Below are experts of layer 5 (counted from 0) of a mixture-of-experts language model. Rows are named router (the router's row for the expert), gate (a neuron's input weights, with its number), up (a neuron's input weights, with its number) and show model dimensions 64-127. Each number is 128 + 32 x the weight over its row's rms, rounded and kept within 0 to 255. Numbers have three digits each.
After each expert's rows: "comes after" lists some tokens at least twice as common just before its tokens as in all text. This comes from a sample of Wikipedia text that the model never trained on. Tokens count by the router's weight.

# expert 50
router:109047193115115187173162110139164140183131132116172128116128146107100114097079105140115091142139156065139100148110166113148151090116074151131168121124184111141124198106163172139134049139109110
gate0:086172163191171138183146079131205118148133065179131098077102149140115086116152134158103104085092112097126123132113122159080120107102059106095110132101105128131114194138172199157134112126149104
up0:148136181108150125120123092148152161135039136072093157134121191119179149089080117121126170189124154190139134155176213125123140090116166152159114098136062120108130103086155101137097138137170080
gate1:135100105128179169113127132134131146170084143071153127131128124108126136122057141133079124162147109017148139083118125119121149033103209139112155114191134100156109152112133100154131093125099134
up1:150132135141128088182138128169106139080121123078146148148153073132159155129195093177118135115154137186148163152123128118129115208137080152110138145136102144110130110141134121085101108091136095
gate2:034160124131122170112098093118134118181132113067126092126130117117119163212116153149129108161131144084124064107154137159094141126112119100157071112111126062144080079107119167131139150150106142
up2:071095144183094154141141144104171069169159099109105158108092151197118085133137090110149109095137163084118102155108137130127148093128138105148136165102137058116112109136115139126157092168141127
comes after: " of", "\n", " in", " at", " on", " to"

# expert 39
router:140043164116097116186166130083162109114127110135060136181146099121066125150136122182120137112139157154160153105123140133115117071094110120111138086094141104142130130134129105138055127122148060
gate0:126182167112100100167107112047163116090135024115131141163101100129150105115156137167114123063157110139168160142136092134154110159076109089132111131136115117159193151177218112090127181129172103
up0:094182063183102114067170090150129074138119183155179103157125163128118106116160144120149125103095169119105095107143085094132183152192143106040129131086177055134150086080106131171130097156099143
gate1:081110137153149104130165103088139105106082152148127142083188123093115052128136065130141135124099142113129132030173090109106067086091157105115099116149129123187111106143136106133128170112104158
up1:117159085157130104132159161050161134071137127136080125099159140161150094175103111112150133168116135121121112122114151171086125081102148101082078073207134113104139108128166131128074130149112185
gate2:091116152142139124135114080082107123118172126160115122141106127207004154120113132207112164097111149196120143121099117137163145095098170158134115069141140137104097242123113144143171146103133108
up2:152102085057173178081095159119128213168081051160116149195089121110104119157125136181112117154124106132091115126113187085127101155083151113162138116145145161146127152131112144068083137159163118
comes after: "-", "\n", " (", " 0", " /", ":"

# expert 60
router:118115113122086118180120089107155135150122134086070111100138155156128141189163142153152080103108171081153126131143156114160146140124130081135150099072124095179163109108124149158087123162146141
gate0:130134142134035119164099131140214109074143170148105088135106145167145164140120110123112097105100116131182107134128132165168118140151070155112130086131154131114140149114149157154105079163148115
up0:154106133119119127124168132122107127120179169185163089066163065152133115121126125187147153082112114189119090126140162122138145132120078180183105165139193116138158182113123161147152160108080127
gate1:145122120117182100158162105109101134164107179148096149123106155168098078139136112162151124107095111079152133116131117126142181073083121091150126113137105182157061143119138089129175130187157155
up1:171115117081146134130113149160124159138101166020150126145119158080077078117134136105106161125117113077123152095150160106148092110124160142135129160014183025163106105156132151137115090152157163
gate2:099157135125167114181105122079095111170079140158126064185143152134085150122131125162122097109154127083045130127126115111126166105102103117155122152109129141119183119128154093140128142204129144
up2:133141152211190054136151209103147082139100120211082096150153104105083116163100171210138121116101145134179150093115092145103093187127119098097078059128109119107092101155146124146115193162136116
comes after: " |", " (", ";", "|", ":", "N"

# expert 38
router:129081116153108118205167091141158143154131079178120106099158147107077122115082137115127070114145183153157164113102149121113153142118100078109159116092136193158106133082156123138074150133141102
gate0:142069169068119116165095155070133102124150097133157132157140132100141163088139100098128184118157134160097121125088094169156180122109121089113130061131127138162134121122083061100116136187119167
up0:145129149171151122175106133159187125173121099077033183130159167136131128137147109146113102207132172088165139099103173154072115095110133121155156130138140119186049076109102141109157112176140079
gate1:099123136115130120113159168146129105115107106139127115150125163123087133088105151120126136077139121152142134083120090137147150133155190160123121148175140126157138135124151091071179093102117150
up1:121132133144135138109136111113129157114137147144173119170138151180135140138204248141146111124130096104122106144094148162169139074168097093070122087158123139113145182114180212172097142063138086
gate2:124096121091110139104120102150161129095110064131147127151169235119064078123174129079089065114128156120068119100091170145114108163104093123069066101121108157121118161102138157157071092173164102
up2:159160154148157140155151169085123108057193113149082133096076133157187136094108140113184083096109182192109130158135141080156149139142122104121145149089134168108111125220130133129097178118103114
comes after: "–", " |", "0", "1", " March", " January"

# expert 69
router:107113174131164130166117104132165161132101098135163076165121160149120135192134086147132100129101168100153168119099136118101148136128159105066163083081151092112172114131188108155086109190132052
gate0:116165129124178137130156129134128162100109155080165130065214087147132157151142074170124156104117091134148128140112172138136140144107125116155127128120134114135184132163118039148112175122087082
up0:152147100106119081181052139102116149115069137160080106147141102118092140058151177145177177137166144125066113150121125125104153158055183142177138166115176136168116084174101123111146156091065144
gate1:056155078113192115147105153108147141154148188096164068170140109151109156110152120198073103163145071185120095100165184093171132144156069139122124181139137142139219159123087117118130147120172085
up1:156099093109227155158116110121175152117147140131155160097147153079091165099087149114192115127088093103103083161113127077115148158104079090155156137111160143074110166141105175128138104162104146
gate2:168129140163116170127109201105137139163089131125125180096171088159137099109111149132119124097094145111100164147100184141126179091165145126125118122074122163151119124138107069169117105091129137
up2:164173157095140110123114182124095167108141108087184139147110093144131091092082102140074131169106105085093100128131152102160098190172174128183144228140131141119140081153081110124087139121092149
comes after: " of", " the", "-", ":", " and", " by"

# expert 73
router:099105103115102154216173173109149161116105071140115137124175125082118175095141107134094092111109182087132163131166121124140165135091069100081148084092141134140119140114156190126113131105099121
gate0:105130125053061123134142116111106145097138125113155164135061115051107120083077107123149126158096154093134119095113120136147180108087108085145068130162132114113135145143187099194053087113140139
up0:159016079168117072135161112112145165065137150103111141097135129053132144072126069079101174114122158133156130064097160141128123084113077120143080197201070131112126109108123105132099097088148152
gate1:189130140124093117159122125115129182191144199133063141149159109147074091104074132063137210106092131146113084117120113114158119136150153166103095129110140098150101058169145124152142124116193080
up1:133146139139116124194094106122112125073090107154111128126160095151110119127112089145090133130160103131119129123100187147093122130150078155147070115116171177190063125136165141101115107136157158
gate2:063128152105093145118126076081142153154133184008100055145163108124129149101121127097154173140104102094167066158146144125195095116130148175174190118120144131073135122152087166119155120122126119
up2:172113109154106095149097165166126122117074101147093154116129146082139148100145171072084091107099141170119171120130140152108143146201066146146134131181080147144109175074155111166062157136157161
comes after: " |", " United", " —;", " −", " +", " can"

# expert 77
router:143116118144136144184112098134132122108120113092097100100109116148055175092091133102108121147126142143173123129167164128148136172154148139114171105119146121141136139059188133138081071151176082
gate0:116117092098067141199102096141129149119172087102105119097129110113115135085146155125112113161141149155134126088096163088179112153125213146120167093100142102194116155090112097149089117118107113
up0:145143166200114119105087141097163081129083158090121143191123181103152111119047112126150175102145112140087134104184172104125169105098102111148079106145116157142144103156142140088139138098149120
gate1:125114079108104155096123148141146097098132144135111118102112088133118154107131136191145109128108119151114146123142106201141168096146151116151159121129130180127090099113145012135135156128069149
up1:090157141113166120077135170079153108152134126143133175158130107174155155125179103140121129141145117107150116157143080130080134087133169144194129139127112125110074149139143090129117212139075141
gate2:113186135159149131136158115091138120106135119086140098143127119102122135125141145140132120168111128100139151083142217178134172190091132104091120155113122150138135130101153130157047142130162141
up2:152147072159123055184076127067128085123156126123117107136127148102094145131142164131140118153156123108164084121137165061127185164134107124076077115114150100123128207126152158202125159131187127
comes after: "\n", "==", "===", ".", " ==", " ==="

# expert 46
router:143105090090130130139173099126223196151105119134125129121143117143087127113108153149185027091149156108141122177159147179116110171113165100110154107067158094139095124135155126160085147120176083
gate0:103131096191092101099130146070078124087104106113096115126157090199142096124104109127116140108138126109076061159099107141086156165086195131116151158117225104163147069134159057095123140123119145
up0:106111165164164130189120138159110127139078070120122126082080133151136168187115107097102178121124166130154093111152185167142153133088105182166126094151121176130138117113152054131142133126117125
gate1:135117123142106183139104039164091111116198181065137074121108114117102134143126120147112143137219123128159129146098151156123119124143074112106141128122203109154157132116196044142133050138129141
up1:126174159101162114137103076094144145137142140112164149162180178185121152146109126108111139106080087107092107140130212112090134079078137207104143095071143099141128208117110100119182155148150057
gate2:153109142149157163169101092170071152114157108093147129136118150154108154150152119092088146147112079092092108144157222074179107077112103171125123121093155130182127173130114094115137026123135116
up2:143086127155133108150133166105111106090066178094142135108067133132139097093160136153140126111139114123047097154107118202107112148096093092172157148144118156156127092179144120131179131138135157
comes after: " ", " 0", ")", " 1", "%", " 2"

# expert 24
router:109132198109110115138132117131139163160067079183099070154150115152106114154093117168163110122136158112106133177157142123078119117092128135133165102107155134158125124088175161144029096158142082
gate0:096111126208106140122098164035100088097187098133128082172104163117084142087114120149091084166115136152072110144098146137142164098180143167138115165153167147142129130094116170120087094103171085
up0:145128135083102152104149131138118142071124106130134115171131137178122122192078146142150138114115107146099160204079175177136123110171110132117126110184113092126112097160148143153111152091147108
gate1:062129214134097196058142152092140148152132151124174132116062107117144140186112167118071121165194154155053140163162159059141116110150166159145118109093146125106132097120154103121143121119138094
up1:122142140153100149135199172199180139148134107115031148126158163116169085140214147173158137099182101079104164138142157100123126141123129121120140077110139080134103143123111112140105057116079148
gate2:025116146098116111168135178105130091103124113146090114032086088129144172162137113165117124130108154191102141085128150126092124174090167166157112152131166195144078076117125149160130124122071121
up2:100132190121167117135149114121146112090133084155115101138087105179173160170155088166111147172129132170092115050182102135125090186094175168131071216179091178149120098068126136116106100142088128
comes after: "\n", ":", "=", " (", " \"", " K"

# expert 20
router:096123096112190124182183128144163135157131110120104127069160146110092132157096064150129077119118135100136113114113112147105183177105128162155169156070173183174099109115166140078050109182108140
gate0:096112094081139135139171166141217148126095129167126117145148056144147133093152107123150096166206159087122169133099161150127196146102158159109090135142102142169067140138163162166133222114157178
up0:158109131160085124120160104164054176112104117150127082157067116053171181076200185139196143124168131121168072086201168085117141104157055157119105131140107090126139162139110108072121150178110138
gate1:103088118094136104167153111157111081125159145084155127084122166119094152148127126085175108078255168095164054119146188104147124163178088135097142119117176129111132099148130111078093094150172129
up1:139119086156100093123114169149156128130126065148053135125146106157140106133160097067108143118159124089180130115095147090127125151073066151125063123116090171097110126117134139149122240143122127
gate2:066136115083163118125131159163117117120153122126127090118116139129157138092116086168126111168147179151146129153073155197124196124169151153110126166138176110081171120139147113101085099136229103
up2:151138128113113117177143134116124156241122066115146092137150139158101159140116157118090123111193077189143098097156081048148069138121136088114090154192110140125124086018147113154147147145095146
comes after: " (", " in", ",", "–", "|", "In"

# expert 17
router:107096114141147137156176132084129177153149122146089084112141120098062120172081115176097154145119157130126113125094088099095119088106160105131124112089128155142130145098159113154075126122153106
gate0:115119133140144135125155093028091188141116122069113116125100119086171098149113140152146120112180084135065167072093118140154077126105168161124124134143121125121131121104108125145123089074094127
up0:124104106131155120112101132131140051153087167055152087152175133144127134163140115052203107140138139060106062247084137181126148109117107128163127158146149077139104089158161139150115097132100126
gate1:164089086115149119139163123152126130172084111100069059102172163105069094146065061133104126122136175174130147101105070135108138164106111073148148134112153189128114090113141067106107161088153138
up1:151124123196140105098163123230140126119136130136120147173177104145087132107164074167109164154131104170107108156099170126102074171105112166082111120154182137128156081142208117161118084122138151
gate2:144181088135158141126137112132097147131063111193153140091157124089142114113095162110162126082132144123165070101159098146153092105164181096129119072133080141129119124078158114132145158116107127
up2:121149152106168121107126100142079130110135151116106135147122129136132155146162195186146152132143124113138079148107135129115122121109154099172050112221141143198101138192147147142064097114112178
comes after: "-", "\n", ":", ")", " •", ";"

# expert 68
router:096097141134115138175103070107172140104098080109093098098102126141083136137070061149124100079149197142151129192133137155098154166127172078134124121084124144110099114141189133174100124176165090
gate0:106096110115146123142117140115147087123183157091150133133165138111080147120107092079192081141110129106145177125084215161099124122191065091068088175131123071130122171144133134155090119118126125
up0:185048157124129131123096148100127130080160144101133135215172105127195130136154118166110078202104097082080113162123135090084110106097136210121120150167150127142192109164145119137120141087106129
gate1:147136235139119142146103140155118149077151190128126091092115118119122128177104108109045123117116069138076118178143083120163133145094137116144154115069111108127110125175119141135154074106113099
up1:085139133135122171125117154129121175134130175091152115153137141100180103156103101164138165123142171099157173136160081122139098171199126076123169170080138113140158135158106182114120043060164067
gate2:124100134095126136156084072072189096178150162129124119168101098091109188116119112120149126077065162075149140183130078034117189161070101077135094126057151143121139164182146139144205144146112136
up2:102136126130110090112138119112140070109113098085053162087127150149124161064109192081162158179136114160161150118230091117082089110066141065094092123134119100131176106118131110118061109161159095
comes after: "\n", " |", ".", "==", ")", " =="

# expert 55
router:131116085122102085126175127117181142128111129141125137109152119128055111101120152188172062105129159159209145160140124157139112170111139072100114124057178079161119122111157157166110162120192111
gate0:115117113097133138203127088157071120116128115126136148151097162121084125051161143114212120094054126108161084173195096133140103127112127117120146157044104163128153050148180179158090080129152118
up0:113118115128153158121155162157164179112183106097110131140104152125086133184080145159136124130176155157136104102125127148126123106169118136131114139135118121134153171181088163130149153140094172
gate1:129102139105173129139097186092126141142122081144085066080137151125113113124153096114131163098166127090128145113116102181119150144119123113133143139108092157081125129144143126105173184196082148
up1:120133117122079139095140202146144141119100161069095118158156130152119103138104145122157175048143111094189128171142077164122115154144179097091116136166137108122113079168192149132078164117130099
gate2:095155137164139161082123114153189132087139135164143119135095171136112132113093142066134080105092140097153151075210142190114146101107136126122107094119158106111074159102117095158154145175136110
up2:124090137145152092151153146158085143163188088116127077134098130159155124114077112094157157174119144152135089164146126083156122141124198143111142151151163114155140044128178025111110074115134156
comes after: " ", " 0", "%", ")", " 1", " —"